Experts of a small language model: 12 layers, vocabulary 14127.
Below are experts of layer 9 (counted from 0) of a mixture-of-experts language model. Rows are named router (the router's row for the expert), gate (a neuron's input weights, with its number), up (a neuron's input weights, with its number), down (a neuron's output weights, with its number) and show model dimensions 0-159. Each number is 128 + 24 x the weight over its row's rms, rounded and kept within 0 to 255. Numbers have three digits each.
After each expert's rows: "comes after" lists some tokens at least twice as common just before its tokens as in all text. This comes from a sample of Wikipedia text that the model never trained on. Tokens count by the router's weight.

# expert 68
router:137066105128116122141126153090145141156138142155117101146130176106131130146093158125139157087110107076180118098143131124144080157110149121070126144128120105167113101144126119127138161091131113093104122136144148115098162126168128141094135145161132125126127126174142162147141176138145139129121107134096063093135121096141107107184150140144102096105089141143130073131124121107158165145135090158126127114149087088102123191122109117138121129119120126132109125119103115119149150131130083
gate0:133126103066155122114142159159112095088135105123101125104133134160136087184147148106110112154132122142171132126173124115122077167133151106076116149147145117138106142081149136153108166134131160166115136121132152126104176128160130159119123159125149093147143139132158109155149139155150156139150145110149102129111134121153129112130144123147085104151116154141146146138099125126139138120108132154149134142130105094111126129151102127093119156131071139124121139089121144156111126082116153
up0:145067134160168079151093081098114121113126123126109139154139104121127129106127121119175108126097157136082106142083123130147122148083123165146138091130108095116148149165101144093160108110119089135139173091103117157128139145120109141140144120115122134122108124188149167112148119134143103140133119151119146157146108131165180155128117151134119087090144096071107080088093111148120118127131144166100166130117143137132165098082139167097168093143075137138147119175138127134133107172109090
down0:112135105104121120116136118135137153125120128121142115124116137169137120127143174128105108184134158124129185143123160158133127140106116100098120129103112119178158123154073152141159092082089128112127114137115139104087114123095125160180142132120055122158136101159113105115171109155102096113162114165129112118115167136103101110115139092092133088127092110092132111141181090139115167132131126131129129136149135102082108120117144105121078197110152150143104106097129150173078179107148114
gate1:073105106141119074110048131142135134124109118082107123141109092130137129142094142132138101177149150142115103121085165156130157133156132137133147096125160137135120132111133149140146123140114146137126132144144118138155101087108135116115079184125129187157120125153112105101112149166187104161165126089177134135123110106136142137137099127082125105183105124080138087098125139123116167150108155153081120154119161150150138112124157123142146091109124145150116136069125140094161136136093123
up1:062091097131182131084089114113131146128137111067138137146131125104109131132134136148144133183123127136131135138099145142171144166123146104111139084143154160171134126118165127136182141118093120107126150127126128155074091096110162095087087129138133188149110133130100121167136145155166107134147126106151172125099127140115130166168107116108121106151107144117161130112102123131116166097115168122145142163107151163145133106125132096121147117100091132125088137124098130097153094161096122
down1:153144082114121132205141125116174074099156124103144115108131104132134100111122124113165124140108133152134148103077136106108141131136063121133113106140109175121130117087126166148117127139127077140123124122122143140129103181111123183101182119137139149134096119136140133123131165140106124114145166083141132111136129143109108144100152132129131099163093148141100105157119135156135142153113167147137072075165111084115148085137118122137120133087126143132139151152118110137110151139122155
comes after: " ", " (", "–", " +", "200", "19"

# expert 77
router:125043154148121109086090141076160152179149146156119147121101159152160146111116155133095168137135129117183136119145112144142103175133169100095140149130194141172139114128132146144126138149105120113138132116123132129104165167184123118127143130080165089091122124155136134156101138137171146178149135126161048150146105091120152108175169147106129104122134134138106131127110095115139153136101144121145127119149157101124121149115094132167067108140090114068115103135127166148117128137141122
gate3:098146146113158124109114098174118140143101173096151147150110169130158133097127103152136146104139159137118178132131088146114140101113094158077156112104117119104141097112162154130111140112158151160085133127089110107103111096130150113103107118084110099093132114089117150085100107119117124149151055105108150156121108156169155096118100114133107150099111162089088090150168117098120143134134109109106163129098121122146148092183149134096097121125124114114144127106143110124131152104122159
up3:120053134139141090123157143137144104134119115152152126156171112104113127120116086113146143116132116067164145162136133132158125094083149121118098160130128072119149155147079090132115164113115106145138179127171147119156135079178129124130132136153108127124097149134155137123131108078126140123113179156120153128137158108120101114086133133122159085166119103128110105151122136187140113070173122181121150121157136152124126120099157155136087109145131114118110133167134135100128163143154128
down3:096104141133151139103206108068155126079104122110127113125123131089171132079170139115134105098101157114111154081161189155151125150170131098142115128118137121113130118134141139123124148127135137135115116122144124120137204142151135112129140158172160116133114122156137185077139107157108115108114119146141120122110134099120174073143177128149135130143133054148090176104127165134123143091081163106147115138139104092137104120135106112149129141145116085099126085114138119159140140131132114
gate4:152150145125132116096116124143147105108148139078139114179112092133068096171135124170120138122102118108128150177113131120154156111135131105127129100069083133081138118110117178120146110130098133114131119148145143140123132122155152120136123126160143115134088128132095085115123075123153153098158167143112116118153135122107130101097103126127154116143104134159121175127115081085125148116150132128142117099125113158120090112108168111114117120160132110134116139108107147160140141153146134
up4:160158163113118097089109120139148102101137160106140102168132094126088119154147123129125123130093119121147161153138135131105119113133115097136155117124099124087098120087139179106135143122103093108159133144124144144155120123159172127163110144151121127132120137174101116112128111112167139105162156116131107129150132149100156102079109117129142109133164104166124158135093086116095159126132121119151128082124118174107077151139157110123133133185108102131151097130098133137107140133137146
down4:144152126124141134106127125116175090147100157108119140074087120130115128119142160122129095159114107090147143109151100117102094117110156136128137155130134138140100140119085130118130121130134101140150147137104093116119134152160090161125107113136093105148135152086081174109136126163128133094115159149141146134141189103076147107139115110082152121137119125179134111072115119141090098120140134135153144141151092100168123113146133140115179139106164146118106105148134114093106131142112108
comes after: " |", "|", ":", ";", " No", "(s"

# expert 8
router:120085127144115102101105118112146152152169126153121158137126164118139110144133160108105148130146106094172088101127112112133137172141132114085127126098141138151153100174136137120120134156110109094096115081145163125108142113174136128100149168130088080162114134143120095134144152164143125174112095134137098125129129081103140139149151121117146105102093144095137111117165109151143143157143083093121135122156115126134102155106082138154094149126091121064125085098118134153121160113124121
gate0:145114108158140140118132126146133126114121077136091122108069152132143143108119134115119097128128135110137109126148132180139110154138165115117157111113128144152167133172128102144145123138165122102133119122143134165134110096185127149169145100165128136099117144103125135146092130095106137173149116157138130161127111148112128141084156099121163118117137156123117105100154157141121113118118130114105122110153162125112135170131122118086107108144094095124149162126089103107116134094096116
up0:117125121132118102121142120134108099126147161140124105146161146158117122142156173094120140137120145112139134132102072160135154142097158119124114102163135127134105095061088108126127136127123108110139152112133135138131139101130143134129133152170102151084131162160101106140106126166082150112087149087141127110157107156115093132150165101065156117092133156137102156121155161169130122143155130095161111109094157125127117164120107100148060098127187124108132135134090166136129150155146178
down0:151116139085159145105113146144140147167132088131150077124092126147159116124167184160086123136140100141144111145116123121113122138103135122105145117085120133104151153138137140133120100139072142153133147124131086133110092140166165143144124100134098069143125130104115125104110119137160149086113120143120135091094086138126081146089112122127123139119175169154146184141107105168157120131146140174104111089115131152143152104118117101116126089130147161162129114113157130133111149107126093
gate1:148101134146104126140129114133115134119183113109142157130116130087133106113141132150154133114142119103162120122115142169125160120126138135113053110109131128134135194116139156145174145115154094097113142158158130122109109139145107089112137126098132128114128124087132138117170089110110094128144164156179134089113121152123117095175166105102136104131127098174105172118163163136176185155133146132145130111101122100127108139108120138122139112178141158098145152106117132117111112135099147
up1:111165135129101123098120125099179107162111121156145109106154113119121174122065123136151119056093077141136139171125111112107161121143127143129184108066140094128151151118141116108121123118082128102138139155096109146126142112159125146148113140148132122124121143141139091115089152143117122105114154120067153103157158146160124087140084134142157143171111071132098186117106129153121104132123120156111109090147153152169109148127123120174148082131117152136141137102165093092139128125141106
down1:093084136129097133091102173142134091148143148149119122136154154147134063083138115139145102129132157104147102114136106133144145102092097112094135185171121136126143133128171113151117163107103125094058112097164156122148151128170162116110117162075132119126132153104091159125187106117116112122116147139156082141086106099129168135173095124131168151092094151114133135122124142142120118092110154124127109130111169125137145122139150169154161126119165132160161110145154165155136131127113183
comes after: ")", " |\n", "\"", "1", "0", "2"

# expert 47
router:153125125169138092121110143113105132119149091165095110106143167136124143149111161118096126115120122117149132143142076091127098155143103145091159160096138136175157116142101123132144135104105126079148103117188112091100164083187126105098119141130108107130096105113160124159160156186129155172133120160146092107147165097118117068146163129144152102108082140098109114132110132110118163145099117103110119097132138096148082129143104136154135136081158110120122131099088156120155169127148121
gate0:122163155123122122101133112112091096135128123132155093092129120096158151143139164088119151091115127144123130067167072085084130156122159181127130146176147149132122150091131158178147120077105131171160146136176156129065150097126105080108135120111106146128134149146156162154112123142144125133152132137132109124150128169097073110091130090127129124105133129147119129122107106133151139156126079121144110136142119119153113122141119114148106097153141146177111107133146125100134119121119153
up0:136109104147131129153138166131152155122119167130134158179109152157127117121123081132141115161148166119109129149095166163192159122150091092150138131107137098139124128144136107133108120161152123098089074147095103097133092163151150146133126125129147106123107116146078134100131130150127138134128124130146132146122117113149180111153157155115102130154123153114142112129133116117077111100132164095113143134125148151109145106095119164117151124100135117074122127144099141124124113108147108
down0:137123120166102076102170130099139177116127165178144121139104116137118106179136165101138142122150129149061128179136086134132153101132099147106117131097079128153140187176109121121136112140120135154116079085110157120140161124156107113144170131107110122112118084108132131089108116138111086075156160105107149134110134099090134121152144177097153134134133161125116079130173137117138104096107153114117079099106125114127145134164128137131160132084138115059111134103145157136136129112144141
gate1:132158134133129125134127117147104098152133112094126085140158131160137146124141138144091151091101091143120144139121115127118151093139152124141131132111162163148103126148137112138130104130090151128135079160093149111130098134110151177113149110146164133152131114124078097098153170100108084159088097136174098065162143154115111092120093134107048085152099145152149098093091163121134179140150165076132121141096119120142108134146137117150152116118128134140148119160106130165092144098098126
up1:110091092103141139102127124119129118166114117121115120108152135160156127120099091109106173128109112160092139130130110120121156110162128134117129128106142142166131150122146130119133115139115140163141116135111134095130123135098158109132147077126141122137091141206134123125139133102113074125092138119129110115118159142120121130130145157124071111163116122180112102118113173110187207111152085088097115107107139132180128159151139092136098119121138121118165161153135120127099154112131114
down1:130143124133130108165121127122135130162112071126130100089110134133177184109146118124128157114143107132121148098128160147147164145141097143125131090126125142134098159105117155139112131153076148142169110130136112118142105102117092147107117137130168120123144147159145120131200122088143165107141100134131150082125141118146151083118151120101110113139155167129117100152154142140090124164142107089123136126116128129143122118091112198138144132144137103141181145114124158136116113107130122
comes after: "-", " |", " by", ":", " J", " USA"

# expert 44
router:100084131149165111115102098074127098157154123126098159129113144148122126118106155111128183153093132101156116125154079141111104138142129120109129157098208140143140118133134105163139154106120137145146128114131129103116183121147138110143104184119104131156133109150146159130171122181150150191126069183126096133176124092097102110155156130152143086105112140123119132087167142115159150121112128127156133094169141151151114189138123153159117132127107137122082115100078117111160168113130135
gate3:123136111137108109126143126159117090137125105116146184169120167157096097094108168114121147105127137123132140115084101127141117087152153116111101124143130125158116141126135163151102166123156159131083072134144107126152134121154141117105148113159153084150120154153142117158128139130102118134146125136155143111074126116094095094124110140154123122120141112147099139107115116119092135107133162112113068170127197142159133089108145097108112149134106122122097157163149158088107109175128104
up3:132101147120111128145119152105152119160109150100092090131110092136139142163112101132146110153121111111157129129174137125108141175117107147125173133076121127103123147174133138155140115097114117159168155127132133135081148115104107129164101117166117105145115124128084112133143103142141135113143084103112121146143126138152162169089128138109129123151117166125140158156126163165112111145113088141135149140119120157125111148137087122154126103103127105126120113123116138146125135050125136
down3:144138112166099130115139138109164123123179114130121123153148106156120110112173121163122170122136140156175137121152144130115117119121128145119099121119138158161181128158079161174150104109094144147073111148111103142167145086131146139157162140114110160121141181109118163143124115124132103155126117104140076100139110126166112124097100152174129090122110168118111122150113098131088168106163147102144128129155121118145133168154106147118070166135120101108132140092071132105159141105127164
gate4:160114136146091123165115100116174132142123104123124129097127097086129100114135109133076109147092136111150080147116120125097108161131160146164129170136132123105109138119103096121140142145117151105124105129113120152143163135118095075131172122130102128121119154130084091087166173161130100108147098108128128170130144085127137135130143144137117106084108065134121154175088100125112101140129145099124129148141119099151120093136063113135075132126065086132148137168161118132156128131148150
up4:146138148125154152109123109103106162095128137106151121107127149138106142127140162109155127127127121108141165144124134122158156125151141121106142098134123129135101102102120089123154111099138121150132138146129143121142090153097122150106106115132150168150135123160141144109129077103105162128088107106107108075160094114134074149145102140124121102165154133115087126119150123128095129149107112130142083146082144124141114168146171145133180097126137130102142149093110126104129138157126169
down4:140109111169111156170085106113096122136155153124158148118087112117095171149130123107102165137108154120140142173128126137165172137114108097142105146113107137135088124157143148078128105106144118114147158114102136118097140127140107146122133137120107136108115145136109101135084119111138104119106096124095145117152182116091145089131121134128140159154110157139116155136133137102130164097087153153117179120170126135109127142115165153097128128086145139103137115134126101126105154139126179
comes after: ",", ".", " for", " season", " due", ".\n\n"

# expert 50
router:140093113150149138116113152090141120165149102130109132112089155119121136170090204134092175106073146107129159128152080130142112173131136117106162153117140128149154115129118141172121125128135082104132121127128109090101148126141147110119094132098113085081111111156151136138124119130108117127101097147139102127145118096102127132130147074180137122084114154114119129106142133103151142095112082117110132119144113118143100175123134153137132137138100119116085130083105178090173157087136165
gate0:142090105086106109140153121103141113143148142141102159184124135093159115132129163137103155171109129172111178095151117152117141155154155142162099162094108141131141116113109130135153127143166107120133130154175145107180101154134118130162147131128098106120137102173119147142120128159173069175151135117131133123134082114117130116117137092106121158181115108148113122114090118123116096178123123161098143108156136143129127160133133114108150142125116123142169165101115123095144117128094169
up0:124125153136130123089138109160151120103144085137143128141096117109115176132139139138151149139145140138125118130113159195111162117163149153116127138167126135175148098130162144191115105154141149092102176104155080113089106140116093086096106153089085111127126167117136170089146125102136135093179124141144107154119137130131183125112120136123102138136156125157061083135099090107108125087146122130081122147108121046126120118146136129123149132080103137092154120125065085103123128162135131
down0:119133080151147153096118174093132145158103146106122110147182141123148135137125100126119123090117161084141127121130094148120124123075101123094120089118111118148121122176119126117109139094093134104085121143142148146117153181098123128127140151138141137126170159138125118057125112135123158096132104126138092104100185127153122089159146118146147148129158134167135098147093114110153126139121133136153129144131092117133175147104144128104163143110143152126170135165130176073135135140110146
gate1:105143154134114112155110071121152125138139182137134142100139147128134189099160159111131146147114116105100136141140130141117119144111142140117117113109107115154145165148159120108078147178089134119144112098128141078140142119115154129109100135140107138190111127143114141118117164123134134099139177106139137128096106109098141126120148110083106117168123108142134090113100129128122093114142086140122128125141115150128132099137128123107105155110141127101125160144121117102138161132129124
up1:102111144099104102148091081129141151155110160133142101151160136155120179099141153133144146116109121130143125132095134087142092102101171105147107077100094147168140137099160136184102137142127152133119110141093153099129140110142158118135135165179134124142111122126122107152128144142118142072114167156142139098160131149120100133088141119152137143165147107135157085106094106160125096118135141180134116123120140133113152105146091103096111122119154145167118157144108122120136149147154140
down1:129097132198189108088095149150155151121115087166126136121124130151152152085113100156113141126109140153133097112097122137125159099137127159125118131078154146062128132140119131117079130110116102135163146075130146133162151124133163116099121134136121112139133105146076106135135133087143121101122115085118172146137117125169125133125150118118132157125166131115178118141111144130111153124115163120097110120133144169164073142145135103116098147081088111129153158093119126109082157110154147
comes after: " the", " a", " in", " as", " an", " is"

# expert 75
router:136118128141135093105070155062157164142172124177117166128102126145129126136099193096131150145121170105140108124128108115145124144134119124114113143120162161182131132150137120135119150124077116119133107112141147125109132102142128118091108163108096096106086153121134120132141131133165121152127083152093084111143112103102122139154180122143141087100113135112124088081116120115150145162092130156127181118146131131130087158135093143152137136124100150043127130092068149140114138110118158
gate21:102104109127076146123137097122159147138114170087143156153123088138111163154132114130135077157147130104110129105154100094145163121117145101140143119141129143136147103097124104110117158087146065144097107118134177112135129134109106156117108151104109073145118137106121157113135100126106126097106140138096125118164122089129099127117143119153161122098162106184146141169114115138102117142138116106117125100123115132110180118172106140122099183166149130104133120103084091150114110124105126
up21:117101135124105130153132107118147147136114186151121128111122096144166161103112123112114084168166138129145150119164116102137123154118112154119169124150097108128120073107150110111117156134138105137085140130125174135172110152119146156097132136116146148151120158147130143108111126130115119130101136131151118108171122110104129137118165113112120174078139130164162139115118101171116103127119095086127119119099129137123139125160099187113133189151125134117185153132090130133125133095115092
down21:110147108144123131130115141145185142170138125118155146148097114147121126147174143120154139071114108113149113090153116120137111152119163157110123095146142153111101129082133113067114146161092160137168140097148150105140102082146122151149103149134176131131103106150099124116141120105085151092115103113154143108115139137137139138146142123111107111126171117116116130153110162135114164120120107139131119148111112096131179154146072115116163112136124174088175139147162137136136106114131135
gate22:126101158088116109190122167110121135123145129120148103149141095108154189170123089142139126107156118087168120143087126146122126146131136132119133150160121098071122112116099090081164170106116150157100138126116141151140126114140134160132104144073106110182110089113095177139138148137124136119139109094146129148116092109101164145141084102106122113137143098123116104126138122144140142131151153128097144139134081140101087113148157122128115147155095150135125153105121155131124122156108127
up22:120119153111086125168143152101115128150115139133143121167148089101138188168102098151143152134147136103178139161080129144087151165129134117116140133172133091060125138122097110107133163128114153168104131125116126150143156128124133157131066142095123099181125091133109181132117142136150142136127104102147128136094073105113172151135108109075114111167148119117121112159165127134103156131136135137115156113122109126108077099149137099121119135149092162145132166101127138137104122143121130
down22:160102095127100088117113122141143091135140163114130153144106128073095051127094134099110114141144130113139107194137155111146136158107117116106108145089103122115134128103079147088132093115080127150149156158079137106160125149084144158118179063132170123100162112129105123118137135096119121129145105107078106127124148113111148131115106182172076110110101120127160131111145136142124164114110078121153087142125121147105091154123082138154142098117109091136154167108109114119142140140125127
comes after: " |\n", "0", ")", "1", "2", "3"

# expert 22
router:114057094135124091110091165092159132158160156129122155141069136150134132147106173136097141141132122133173134129101132128152106184097141143114144140128169131182152098145142134148128144131142104138164123116146133102100112120161144132145083152141126132111128133135150128157134140168167118205150123158118049112158108113124077110180160139120156110131118104098123122104145106106119161117104157109135150141110158123109120150096076132139102108124141134092128144131121146134145119106123126
gate1:141112135135103178121092146116131110118126118120152160076115070114103125160137137149122139110127132082111101113126131073112171153135109137097117170156100098103125107137105181128135171177145140100115126135154138125099117156145119111141159136087143128135164144124088133126144137168111145133140108111155124148127111113121171110111143133161171126132155098107159117120133162111148108151144103125129127123138114139110144066133152133165127117136122138129121143121149104137143156140117126
up1:088120150128134114134142102134120138178128134132099122183131179119145111125102097113113120155129133113157145156137130178105110120136161116171126113106158161132142142137172081137148112093135133162128140116108112127140171079136114168082123119148092102142113083159180133142103143109131108134102170155094105088109108135119118153139146093088092161121121149161095150093137123141093135128142158115161145138128135144145101168126139123110136132134098112111144138119107152124122103122150121
down1:119127160198169123149152143119088127137129109122103130155129088124136157131121130126126166127129125126123162151126110126102126119109165113146136121099117119120149155111132129149117115128101149158140164116096175105141151099124178183134063145141137083074129096164140166143131090124140123096088127143139121138112117148098094121114119126100138143079127111165134111146125132106145135159109165134169130119130096135131163131108112119132112123158143101135132123125083143103159126150159118
gate2:159118127132132129152134137139164121132197125133107119122116154122116181150089126105118101100109148161156128109144082089146134091147156124166112116152129150100121128137093139116135136138130109134118106158162118129123147146145111116124157108134089121118106114137116131086155105169081085136130151166101108144122081136109089165132120124133113115132156157141133110159119156161134136128158140171124097125138155109174165131100113116147124143147146158157090122148144147143108129134104118
up2:167104128137132131139144133135172113136172155154124152106117154156119175144109116086107108107120142144160131088112117115139130078149119149155109136153101128126129131133079149127144138134137109135131107133153128155129161130152119117119154110113091142129146063126130151108132131157093109141129148143066088155125119158124080161139099146134134146147153162159121126158086158149150111120147143177133072097136130130164118150114120107126151103144123154149076146140153156120097123163094134
down2:125107139099115138101123115157159162152137128144124162119103106139122125117151127108131095126136108127139142142142159161142128124156128082161114167133177132137142147146129109078150100129130122151144095100114141113135132126091117127114127143113137138113099125135138122116118137137128140159138171099187152114125132135118112144102079068103094137127147102144127117101132098089116105141124105135104130095093154082159189131119142126142165154123104140186125131164142129119139189132122114
comes after: " |", ";", " /", "1", "0", "2"

# expert 13
router:133091140142135096108095139101113143153181157134148148129104142108118123163138175125116135143117138102155110126165114117130129142121140094119137128147178158161132125135123123102097144134084139112119125102142117124072163109169110127104152150107098096136125154149127149114140137150095114195150092144103099114125110092111101106153128115111134099101128153100131082100127129143164183158120106133114147133147103130107125169135088156183135118129078106053133079084112167159130141113140134
gate0:158111160130143139096135090149124143105092099129117139115138063103133130093100138128188098148172064156138119099113138119138138128075131123134126101142087134119112162097140114116104131144087143097142132176133103102144124119179168110119125142104112134137129052108112115153122165170119116127174190115108106146134130115152094124130122156116116090106124155125143148179124144141137136122148143099104123117140101130081089156114102095165138157091120157131122157138141137110142140150095121
up0:136128097134131135125131060134149183123122084108093111076146094098111138123106105097154139125167098118130101132128151126147127137085138131128124149125123104096115131119076117150130089131128099124114129158117130102153156148134144088149139114092110127137154095104150110123136175145119139082157133084087144111110124127133125118149135116151164081085119143186159194145091122116132136120103147131102121128153078140099131170123115084158128144114121123101106130141170107119156124145110126
down0:092126113110128123098082112136121115132155157124121064132122136113074122091167208123121095144113104126128097143122096133132086130126122148108152102134099148134128134139105156126126183185131121119119138116120148151154137144140158119134160122105169115134145124153132148117128087113063089176169150131156124117071158148153111118137129117101148112111143134092131154181114165108148112156168130154151131165110145100134133131152174104144090106105120119112119114122122152171125111137156141
gate1:087092179138152124118141134154096167130131101154148112142069133156140143133105092128136133133105127128122133150116145134134164164140159128092100150127174130123065133117157183114113110135089146168126131167140181103097111140165109141115123167122132125131143115122132095126101117112135115141124125125104106121159086134101185081116161126134142193101196206143113131165186158137137149116127158124138167100103136124116161159136089094165137122145133166153084149125162125153074128134120105
up1:126134086122105150135099123122128100151114139146117148122183133117100104135153145119117155119116110085137125121157109106135082133121124136153140105110101133144167099154107106134118150145180150117139099125132096179146143129097142122141126103108126111109123129129134172138166135124144107068118135137163126105107165139168107180148093139123146099149126090138142097122064116131070128099143130105169123135104137120127143130125150127162151125097123119104130078148117126112199129126102137
down1:121134114142119157132143116124117084117181137138147148118123111086129182103119096124117131126168139111123145103109144140124175114092078147155149125103156153105129076098143127141096128124110137106103134140114095149139170098170143129115132136160098070120171131144179081175150140136127095134067128126109141125189157127135091118157120154126125116089115137098136154118150148138124175168112066167130121161118128158115107108158184142150149136111095112134105146142136186123178143137150180
comes after: " |\n", "\n", " |\n\n", ")\n", "\n\n", "===\n\n"

# expert 51
router:140116193162151112138121174106080131129147106145103118159110164115127139145082148128113126124124139107130139127120110095159106147124120121081156164111153141155161106162148147114114137118110104100163102095160142119094163122151157122100113154133152109117109101142139164149134163175157138164158098139107100105121126099086111107144144082147161095097091096097090120124145090102104146169094108129116119086149126095113096149133101148148122151097118104105093102108092167098166121115157112
gate1:131125141147134042076113084104129122124104120123113112116152124121151107148120106108127098153161135171147128148100138137130128092179155105152122146174139161149093138106142125127125161088103108141127117124159114122102124093123146122133089143142182170145112149174145122163130128123122122123129121100127103101123151135144150093101176121123116101162146118061112119158082160102141138134142152126130138121123112184142109121106122142116142133142116142139133085088146156143134119152094158
up1:131140123131111123158144125111164129144129096099132135107114106090128135129171089104075092146149131157147124125122119129113154122150122105167142111156147137140104145144142113170129121109084145167110147110111136109114159177145142083172136130160185155108131118161137130136125117104096105090110094107134101124083156128122141148107160115123133111159109127142110138151093146073095154120130122166082124169118105144143154093122146156109119117098139127134149124100157214126107105121115128
down1:129097097158119145126153148127159164114118140120114153134071119131118124066110131130141122133091103099146058123123100100103074116096137102149148149166112169142128114156107140175124081158109122122127070098078127152121128129166097086125137110124089112141174135150134124137151097152098124137148127115124128101151144143142175138109161163123135073110142149140115146127134084126117120137110103156145097156149138208142136121097143143104107127119126150119108136118100095168126133154161191
gate2:126121159136152135130140090124116139107123114141100060123150136130136149166186123118126130148111181181133125151096152122127111097133073148123153139172119117127115159134100092138126112128153107105134148136109148150101132128142130158119119173104112110104104085129133105083140135177183134112104113169172094123128135186088126147102100100118160117157126126144117121093090144168102088056154114127075138164138154113101148125163103169125107099162169117118085119144099119133132147113149113
up2:164137100124108105142128176127110092141106126113153190099106136129106138129075143120105078138161111110122135119158136149124111148141144100113146111116116161111121188107151147145160171155099140164146106077094106085160119108097104156163123106118139124129159173154155150194113112099156132132117119091113152168136093099135127106170139129120112136106117119101108099151185146125115138170128135150141157092073094141147143150065144109134153119121111118082174138124145167139106097147086143
down2:120153152136141157114136136104138148065143113169135119151121137111109137122088115109099144133109123147131080107152151098119119144114137148138127093134110128135121140094163113154130142125152123177169113146082107106130144117150144128103134144135134146176142120144161137105130073056108147135126150145123096100124139122135125074104159116109136148086104122119123118149166153139177150092169109124109126121156153142114138127074130128171123100141136161136153137154091119113114120116129100
comes after: ",", ".\n\n", " in", "==\n", " of", "\n\n"

# expert 72
router:122106122124145092132113137095134126167159155121122125133095132120121159162087221129142160116109139069114126108142119071143104126107128123096173166097151128129122117128125145156130132113097092127144134084177118123095137129146141141098102141105126112099108124118130173143130157167124130144115080151133123120116152080124121122174155104142158089096115127141132133109163100098125151116123142141106133122137130107142095177140094142151098119102122151120093119065067167110140161116147107
gate0:082126115142134125159159131142160110142108111115098159125145118153126108133158133127117147189094149119129152117153094145137128104151151145105109130065086124126150132162130151112163148150165137105145146132143107103088124169148142103128151135113133121130127126125092134113143152158097134170145158149114102150099152155149161115132111115176115080160161106139132089129154191137099098091172104157150107163168104142132108127102117082100132161184100124152138127108143146142122153135131141
up0:153124144132121162143128104103142116104121118132145087132158143116128101107116174096108152092124110139111106117091156133122110120085138121135112114190172127142128159119137134120115098117099160162131104139117106109146113086093131132133147085116135142106129122128109159155090126122175094118118099143095144129139132103117116146111123163070149141101121117126081172095086101117154112136136114122080133155146124140103152125133114112154157135099115172120071111124105127121126113133144104
down0:166061135124146174134121142094126126094125154083131140090109127133153118103131160133105119094131109109088107141151138132115132127112157148082135121162156135132134118090114080151117153124114159166140112129124102126154141099085114128105125091122096128159121108149096128106150120126129157149148135156125115100106145098127141175100157153097101169115097095117117141119105092133134140155118121122147111136126112129099154139162102094142120143112134140119108158120146113158113147167098139
gate1:114059124122088154116147136124146143141116140135122097131134125145106108105177082105094110122114109140149176150103111094143109127111145112118127132149139170111128107149093133112119134157121154146130181118115091131158133146108147106119141147104091127128134053113123105167136100120098122159126129125147140141157135114146126122160125142113110172093141109170108160076100133125106100161129129127150142127163164115168135072132129098130156104078130146149142120119137113143146149105121085
up1:134105116094139153124138126129137110142131138091124143117155117090122148116138161103078104159138125135170141132126151052192108143112110105107118124092180098093137102161085116153145131135115137127125134138125122130129063129182121082092150144136137090131099146130104119188100117121129131097130127156128135180142116130112139117130147128151094173164139140129116157076120067161137114165088090147109111128160149103164125111135164134136141083111116123136121144111161140196120115158145153
down1:147108148144119125184170111130124104152103140148118163161133074107148146141145118129140167163135105162134103152044143139126143120128087090109117090127136157129118118154129145150134085137069131195151149133111119124117121127126105100131104157115110099144080125122132092133135134143151106161125165117114168152140095119145140110121149099160127115136077115081118086099145124184146097124092146120122111133130144142120100132139102197130140132085108119133135131103145110167107119118157143
comes after: " of", " with", " for", ".", " and", " in"

# expert 45
router:131097118123132107122111148092134133121168132197107096141126207087148137126122145126072163119153114081140105082081105073124115140139115089065163132102129132177137137123099172142147122139108112118149095103141140101086143111133134122073132159106144133122091134134110121145127158146193144132128120157117075118133149101087083126171166152138120103106123121103111121130155105125163165151149090125138108128138131115113131133127124137123100167115121150117100119130086181112132125149127133
gate0:133118162110128095139135120119161134101145123146099164131160125151133114126120107124140157136121125112105119167141117081145089121133133102116144142157146119111137169125079130140100133159113074101140115127130130109127147162134147106145150111144127169130142146102110146126180157089136119187090074083124125150130123128128157132139147148107132140082116135129138139132133095128141123133142166127172115164083165114112131141122121122111077161134129131144121135133131143101125153155129080
up0:114117160108107109132144125137124145087143123150110127116163127141146144104123125156157178147143121129121135151115125072142097144139150119117154115162129163102141152146112124143108127153108111099161121129139139096129160150143144111133120105140126183104163141129133127103176163106124120182108086092124134125110113146129164114128161127090101148079125152138152129150149136125140136157121171115163115169102122120115168112110106121102066136136150115136117155145140128109100128131130100
down0:151105148156103125108153140164129113078115170163154120151141116117117156167117121153141112130153187119123110132139133105123122135121102159120105124115136144151128136119158163123112112140168138142136154166109154156134140139188159139122079143105178170154152105112098110068116173115099128117118138119146188106131139118140154145122110147114123102087128136139149160129143101147121143147172140080149172154113114091169165126107141126117132136118125112126108095118138140077136132122096151
gate1:115151144128166086145102104154091081158172163121131104133097096088124138100149134145158134109128108126087106166123103154099101112163125089152143122142126126135138103109107115153113148145086090119079120089132133128108066135128150123134113163137129102094103111167120122113129112126078116116149126143154130137099136134134121127160139126112142133116144065156173124118125121163140132137126117107155111117113097120117147121170157133112105116125099125162093132099182150126111140085112115
up1:141115141128117125142141163125146136122124144148163112130110094078141130175093110108134158128148152186128119133130142123106106087116138167101143130156125158116147132129159145148156116134142117164148177161149138079127182113181114122126123114105177136147129127118095098142124129150181119138151097130138111148123142121131143102111174158129097171150190149134123105118145117094143119115140170124127097122147141130080120132155125154138099158132148082148160144112079119114101127159127174
down1:133138154105119140122070176120120117175114152123145159167108119119138116123156152144135089083138124116156105170068133132104130111138115117166141124146117130110173133121159080166127104091105113150121157132125160101144098113129132177143126115152124126131137123112107150156104107120095169056137145129126156105154118114074100131072086160170147140141103119103119099124147137110110108107129098098166114130154182122206128113138151107124140148169120103123148083116168125133137141147145110
comes after: "201", "200", "199", "202", "198", "197"